{"n_layer": 10, "d_model": 256, "n_experts": 48, "experts_per_token": 2, "d_expert": 64, "d_shared_expert": 128, "activation": "geglu", "moe_layers": [0, 1, 2, 3, 4, 5, 6, 7, 8, 9], "router_score": "softmax", "normalize_top_k": true, "routed_scale": 1.0, "balance_loss": 0.0119, "balance_bias": false, "router_cosine_scale": 14.0, "n_groups": 4, "groups_per_token": 1, "init_std_router": 0.0124, "lr_router": 0.0004, "n_head": 4, "n_kv_head": 2, "head_dim": 64, "vocab_size": 10333, "norm": "layernorm", "norm_place": "pre", "norm_eps": 1e-06, "positions": "rope", "rope_base": 500000.0, "rope_fraction": 1.0, "qk_norm": false, "attn_scale": 0.125, "tie_embeddings": false, "parallel_block": false, "init": "normal", "init_std_qkv": 0.0312, "init_std_o": 0.0, "init_std_up": 0.0312, "init_std_down": 0.0, "optimizer": "muon", "lr": 0.00444, "lr_mult_o": 1.5, "lr_mult_down": 2.0, "beta1": 0.93, "lr_head": 0.00714, "grad_clip": 2.0, "warmup_steps": 200, "schedule": "wsd", "decay_fraction": 0.73, "decay_shape": "linear", "final_lr_fraction": 0.05, "batch_tokens": 32768, "seq_len": 512, "doc_mask": true, "train_tokens": 318800000, "steps": 9730, "dataset": "wikipedia_en"}
Below are experts of layer 5 (counted from 0) of a mixture-of-experts language model. Rows are named router (the router's row for the expert), gate (a neuron's input weights, with its number), up (a neuron's input weights, with its number) and show model dimensions 0-255. Each number is 500 + 40 x the weight over its row's rms, rounded and kept within 0 to 999. Numbers have three digits each.
After each expert's rows: a language model's description of what the expert responds to; "gets" lists some tokens that make up at least twice as much of what it gets as of all text. This comes from a sample of Wikipedia text that the model never trained on. Tokens count by the router's weight.

# expert 32
router:488460516478501488515551515543559525478523487590468543497457469501434478575551486502497504464481496415560481482585479440437537549445482467467477480495434578500478489418437458586528508538509547611450557537491565493570483529492483557516524547532460511479537472430499471573462572480528444451531536483508494502574475486481499539537380483474592506503467521541506514498480550425496475438535529511509473483441534495518481512452538492463536420515468522468385531512498480506511520503495559481486517491454522430465372474469516452472471502449524526515497518567553468525489514533539470484490502497471531507510524513538535556523537547525525524475516456492492573511424533506568488546460514484538493522564537474437538489533546522509542438462511464537497567457479511514446493419502462
gate1:475455524490593436507532514561450487564485470502461549481538516521469439447476488488595504572518525497504522450515560508519489505551474546473469442504478449476507509512500492547564487422470452531547528445494510432480535543485477531510533490451522459419441496470568477499448537456497470477542521481491425519473610501429544481480509519452468532505537607537519478570465512498531528486539480459572443494542527494447497478465509493437522535518583467499458551503508501448493493466449534586469429533536499401525453572463418442489486510523504493585432469496526552487463492449480501458519532479541587526462513524527460544542572517485455452426513498520535451460559525487447463471499550445479496559479504454472481540497574551485577457509416523467501501501510510490527523535464538
up1:515529516477505434521543507392511471519499547491570478516511535514500398458557488446468559445559537549527537512531469460489511440521480446432504548453539582511460575569516530492503533486506489426402511521545497464532540534575537461539493504515470519524491529518544458447543428549532513528488541478460465496471449504535516523455495516516505513436500459560501449520467475532526541441492464518513580541519441510479549522505506459573439553529494531513557518522452502515457548488456488503509401476518461498492464521459436491547481478505492563467523450443468519504489443419548482475592480543579455502512490513464467490476452492393475529489566484481527443455537446408491507493426505533515522494497492446544520550498541472618454535513513543538456482465509516496492465599489538
Description: Closing quotation marks ending quoted phrases, year-ending digit pieces like 017 and 957, and nouns like music, edition, statistics.
gets: "\"", "017", "3", "005", "001", "004"

# expert 42
router:517477521532522544481505515503441542452486474536473442506488503605553532592503464569478473529431527507455478494478465526512503535613473527565528451500503534531481428549540516504562466482502516454444474550458550551512483574523505499555395484489427490571469432482442461524499443510492497484434469444510476476462471559477493500451510499488530465436473464487463481463536495465511533503542480486502513555469541513458529443443514507569518538437508545492416505447511487518504457561483504481501512591567553478520557481551504523477466471490537481437487487486445454522442447513530537526524529496454453547522592470527491568514570540489558455478525547515499584451457425576482501502514499508422552456475444449472454564513520528479573578527543491454531502442472492436541466480464501
gate5:612483495528541461470563520505484542543488487529519452548439519480473510440433455487519514537486513462448531421529568459549491450422550529507479466535519528539518537493521533485456537446503468490522512469541505484484524521511429556525531477440445572534525528496488504441499486437499501473521546449467457445481587535487520475489524517472494479518430474504482565528529561514373519483524405484535424494491457528526507510493463448524470573552495540500524437511509471513530577614476489489541553529459401498484482482544419503513463464529508505467560504506460494490493494512578449542523457523479526527512465548572493527499512519498510438537521449456507537617472505614485458538512510529451527416543492477469521480489515503577515573479529445456458487572519460498449527548488501
up5:573480526467544506491463483474496431505529466549451501476539438507427485565491576454523465506475543494533470475573506500462533526469387496522555468544483550515521509463478500500558525499545539480554522483431496534454474503553472454573576560397517486475478504491498461461548538486523501527466500535531442571420546535475557528478498526568509555509474484513479457486504531563472551550540498447489474510477604493564476529497479469524477523441508409470474519491512512510551493445437416522502510510518510554452553487479514519465434521440461514592459531532544461568519432481485562475485448482471487517478564481527504487490498500483477506553506531524502534467535549462551479481524505450509434507504471483440556474562537460599407462487507510555527540587495500534553489462402427
Description: Ending pieces of words and foreign names, such as yach-ts, Mad-onna, Tak-ats-uki, Abbas-ids, plus table pipes and CJK characters.
gets: "s", " of", " | ", "ts", " to", "ks"

# expert 17
router:475540553465540540555457469540520524502524533495470564464469473438468527484558541518486467446502405458450501491478428455566548472542542422491443540494481514515513568448514526485468473555523500513483466532519507529498435531568502491507542476547572542501498588530503447548462470510491455524580505528449467481464458570452523463557498529508439462489475453530506476484505527495466473430533469482438560499522517498538546502466517493555450465463583555496483452488476492456497594508540509537518421463491437540524460489539476414539472429485474477478522556499469438509493582452524551478449449483541486449498495527537519524481460481472481505454541561554499516492471600550572484528530527425444517471548556543455522476477491516503520434395567540464473414510514504532533466456434459
gate2:471509517424425523557489518559546511519426462528515498500442556465507443482507552526555488521565549494485554530525580476467500513540526508441522579480498398507486559490568563553487438535489466418511469495483554496457511518559509509493457500461566477474461447513488550569542483483510446438569458536496529481469505565500499471432465510485466364459498481521538530534507487485431535475469455551488486504505526537531459441536482488515566536462445626533546504442486551500509456497513533443556488537513534536535478566522480479463521470444493506556522515468488494533446574532465486500480499554441480485421459546511409480444432497497491494492538437541484543524540477506563515563563529530571483448525507476446470548474503505512460505568494486484472515456537534505491552449495429
up2:514506517380477518451540513555575535474549442533472462560512521516480510459485482515463521478517427500491566565488457493545488527552464455482485483552484466503493560512461434480536502524490452512522456546478513495481507495453479452540366470543552479508496424502502456581497522575491531461486531471489509460458469526427531538425477440498517408437460466487487559491503464431423519475511517490520535537506504518484526476518522536575530538522397587463477524411506480510431479489412543473554489508498499500530532526497506501486546554483499472511537518510497495485470521581494557451484506546452588534486475498496463521546554549492529464508567513584499502541505540479522453485597550505525527542520454476552560472532499534567521492517454557560527522430498569571498560538500434
Description: Commas and conjunctions that join clauses, often fused with the next word, such as , but, , which, , the, and.
gets: ",", " and", ", the", ", and", ";", "s,"

# expert 29
router:530510519517462464485566457522507465502560496454523509467484488526480552457488494510495493533497525516479436513542491448576445528458510516472547522473478522437491559588476456535510445482531503475483475543457457510502525551525410457433463488397525523511511467466477433525514495522493536525458565542483476533481505522564428469463466468505516545572474508554509461505534500458579481456405465469476495532496527460489504542495489520436506451500555531454475469443473472490580487477472497564453514520507499432500425527458511547513437497561506544416493550451432536512545538459495517431455557519574490528481559494467526552499571521441527448502434500594440595519509548540463571478512444445496615459559559494496484476531459523490515561516497509543537447491557527538578529439487507
gate4:482467513492533455509521499532567551462550491423515458470457462552515459447521364472507480586466536497511530546423459510508465470422494433439500478511454450481473473481534535528534536467582425540504508534504515527521542527510493549526459504427488511494500518445508478532534516501579534558400565540469469496515527542451483505529505524515464474555512493493569460546528526470416473520461486475550488547514434498487545493510514451504469481513492522526545468457565509459515451505507498514523471517524500512532442484473485529481539509491464497484449507489484507511505575511485557514505493510539453445511491522548545471573507526442455526493455486537332400500422520517467504439385512455528508529518551573502543371524485559544484521546496527499467487446469516573521473542488533
up4:526557484491500598505504469456434503464561495533442454501454537545541434482524557499511493462507470471504492440459489562508481490493454513485489507545527578505530543463544498473552452480504504457487563547522485468507485443461473439518570572521485512502487521522530527505594529484496446497486583502504479464507457528464521503535522515515536510498510464521452548493529491523529458512591473499480482410520470458568509500509529474477463580465570606540433481577445478467506462539517571505488406458572556426425467512435454450490510435461490514519507541486555472460506545516530512477569489524406434425573517497516495464612565535512482497522526498535503456522518516491498494505539435341472537530499483470492515521498455434533489457552462504494489464560501477511481470486458480
Description: Letters inside sports league, club and country codes such as NWSL, FC, ENG, ITA, plus score dashes in soccer tables.
gets: "–", " to", "2", "R", "3", " club"

# expert 36
router:575458503515565513565581498451557502457510483434479471493533481446550457501496483533468489460463556521460549445517525399483571470478469493515593479458481442470477506485500422561499509486509541519520478491514516472460556482476526557528540520422537544465516573492482462533536435518489547454566473486534490486473530498459547596459532464522521596549504535475511626425610527465507420519542495448456499487493509429498499497428437473511523431522543467517476510459469518538467484426608457452451511440437497540423490536490517518452482539478485458508546539512470526503554551517495534496469605512491515486455490482525502431532507550492505530491451499452517510503513508500522453501529486509518431509462466458487454517497527552505476470449461447449459463466472474552516471558544538
gate5:409540514597520539451547521512471467549511573533528510498474485526494457513534503498527488491518402450511467564498441457582556519539553523491489502514534536461542543468479469434491534504469531545508512495520536518450541423511479457477538444536523551497492570474538428506480497489491581553482374482485505534521492462509472563504491542489512509428492502531542458532443548471445558442447502439494534535475499562511513470439508492492422463485504420425434535478425428536548535440509423508544487470544528459464480508452500545454531441525526494505495494552543475470532437542492473526420551541540508540487471507479465496480497511490501521568583475503474546526484445514541584455431470422461459515495513515459490462523546453501548483453519454397556484531533471452525472499525549
up5:517472476527529475530480524500542492491544444542546532498521443437470525528459495490452538522470558612513511520501512488474410481480537481471536489531466468454488414493579538514421530531506510527492458527553545498454554554525488487494506506531451480488510488468538492521438496502506490527530487507458579537460544453479493492478525523512585430453564528521531572472500551543506533494435492545570448484490448469528485557545445565455552457453467545519532534526542534484508453446519526558465395496481482445526572536577478503455510478496500489509526491514509469465428509463481492494560489550410468449490460506472559505461525492492451553493487432403463510542519376502592500488494580495540535597522492506459480499523526431568493529524460477474458553476482524440496439453409473
Description: Line breaks ending infobox or list lines before "- Field:" entries, table rows, and section headings, plus field openers like "- Website:".
gets: "\n", "|", "\n\n", "===", "==", "="

# expert 2
router:531407485585477488498526528470487537507424491495583540508514561485555465473505473445538456478539482461461523507547447500469512486406509496489463494468545591540478410421595505496524521486527465562518495417530481483567533476452484451554508494501505496555604532572539555584587461494542478503480476574496541416488471518526548495547531493593543536466578503431486548469586432553491463472459448508524524474519470574542493474398570533518522512514488550509408463510483509544569454518505474412518449457521543459507513493527492507516505517457469444538481456479457518441491475503482498527456479519532524502483503469480472528499506490458537484544515433471504462442503526494487493527489477495466537504444527487489525501465564499523480543559463496447438542446460506470465553529467481
gate4:482552508503586484476503489530568462499485510442507535533481508444529487540484488519488509459466533509511448495473579523548416485560468573495523509473465479403439507527539486496558471461522457454485526505501504552524526443477475480493509465501506534515495475493510490431474440558566494472490520470514492492493504579497426522471583469535477490477592484473541477526538492477447474479403477570507580469478390487481577520507532497575495529529494534490440475540525518516462461480542532406532460493419484527532497512537535461475470505539515467486480418508486480508463463493530545507465453506506507486536570438539527506463539479509384550562454491611516470493502445489433601503460447490571547468448499538509563511478504501496522594423500520525442528529506571547537478509585541
up4:502455444515565550493551533523507421512552486501498471553574528469479554540503531551499514497532529480445450519532494476451407411536412494480478479487555579563458495523450530452509522425505467505515469532469508530588542459564530454439485513530535564466525557505449465511537549528541513497457555460497493482466511587494456502505565493500530453494509492552562531396468496468447495532467540536454483517422464543524504565508475515454530523465501566504539531467490559463556518466423517455507473444483522492507492487550515422448521529547498507524536482471428573543515436471494544535513504470581544499545499483503471487482522452571535449497477462468394487473526488541431536445542475554438460503466473474509479453529491504481464524528544371484473554530478444544491494468518512
Description: Month names and the words before a year, such as in, In, to, and date commas, in dates like "In June 2005" and "22 May 1942".
gets: ", ", " in ", " In ", " January ", " May ", " June "

# expert 9
router:501546546445539518529497497571450501508474498505520504474542565513551512498514505458508474511494562388501475490485535470497535491480481577500513535451457524512445528486504486498603469535527435482435534518480533467476559512477473574424501467475475529494518505512496505470538447472503523453528532481439470429494495521553561509549582447516484509551494517498513488472467523489476462503513525483495495495539449463446508451493494430485528482552508477498525387480482484516546486584435473470474599454472524480461432478463572526484549460486444530455468479512445475454546518518523462485513478484464454544564562501475481549433509440446511403431525518603467493525486558486568510466488535466445469520483532488484478599533488471587599618446468515535455437535459437478560536489486461
gate0:551550543446400589554484446481498569489477488447512488529456511391533430544553520506462487491477473496507510537518437431525488434458439470513509412545513485576470509470584483584510497477508529529504476476448479565471495488493528527492497475526573529528531551527522542474548520487485527505532486499478525417484536459480465566470477468522482506507489528581478547487560467509534477508561482507473465450462495510508557458524470506398553511499561574447424441487449515440577538537477504448488511489446458516490524461506494491485483485506436503511476544489454429559487482558477532529463460547505555538446480520468471496509540488479544499417487504546542584469533489571501490588461470467508550483470506502613522534555474500574543461456471497509511413539507460558512446495454530
up0:530462581489501523535469533547523506493460505491496523516536506574560539533482549501519506550525520497549503505400502514551523518425497517527525580491475529460479459495450507541544460458420498485596505496545519365538487544491513571495506461512479493488507528544534513533428482564486444472465453530445480493528514508504435552503454453562484539556513456532515457483489517503501459587461534502458500569511490473491483487470492517498496412461506449471469577540549482516525536512512532483471517454484513496426512412509495457451514538468520524537489462497479563439536486444550387487557513459591464490546501527471420534473509565513456538591508486515401538462423506543505525470423519511485488510491509513522516455562547463470441474476565467470475542449556461472570555469471427
Description: Periods ending sentences or word pieces (s., ing., ".), plus initials like D. and decimal points inside tables.
gets: ".", "s.", ").", "\".", "es.", "a."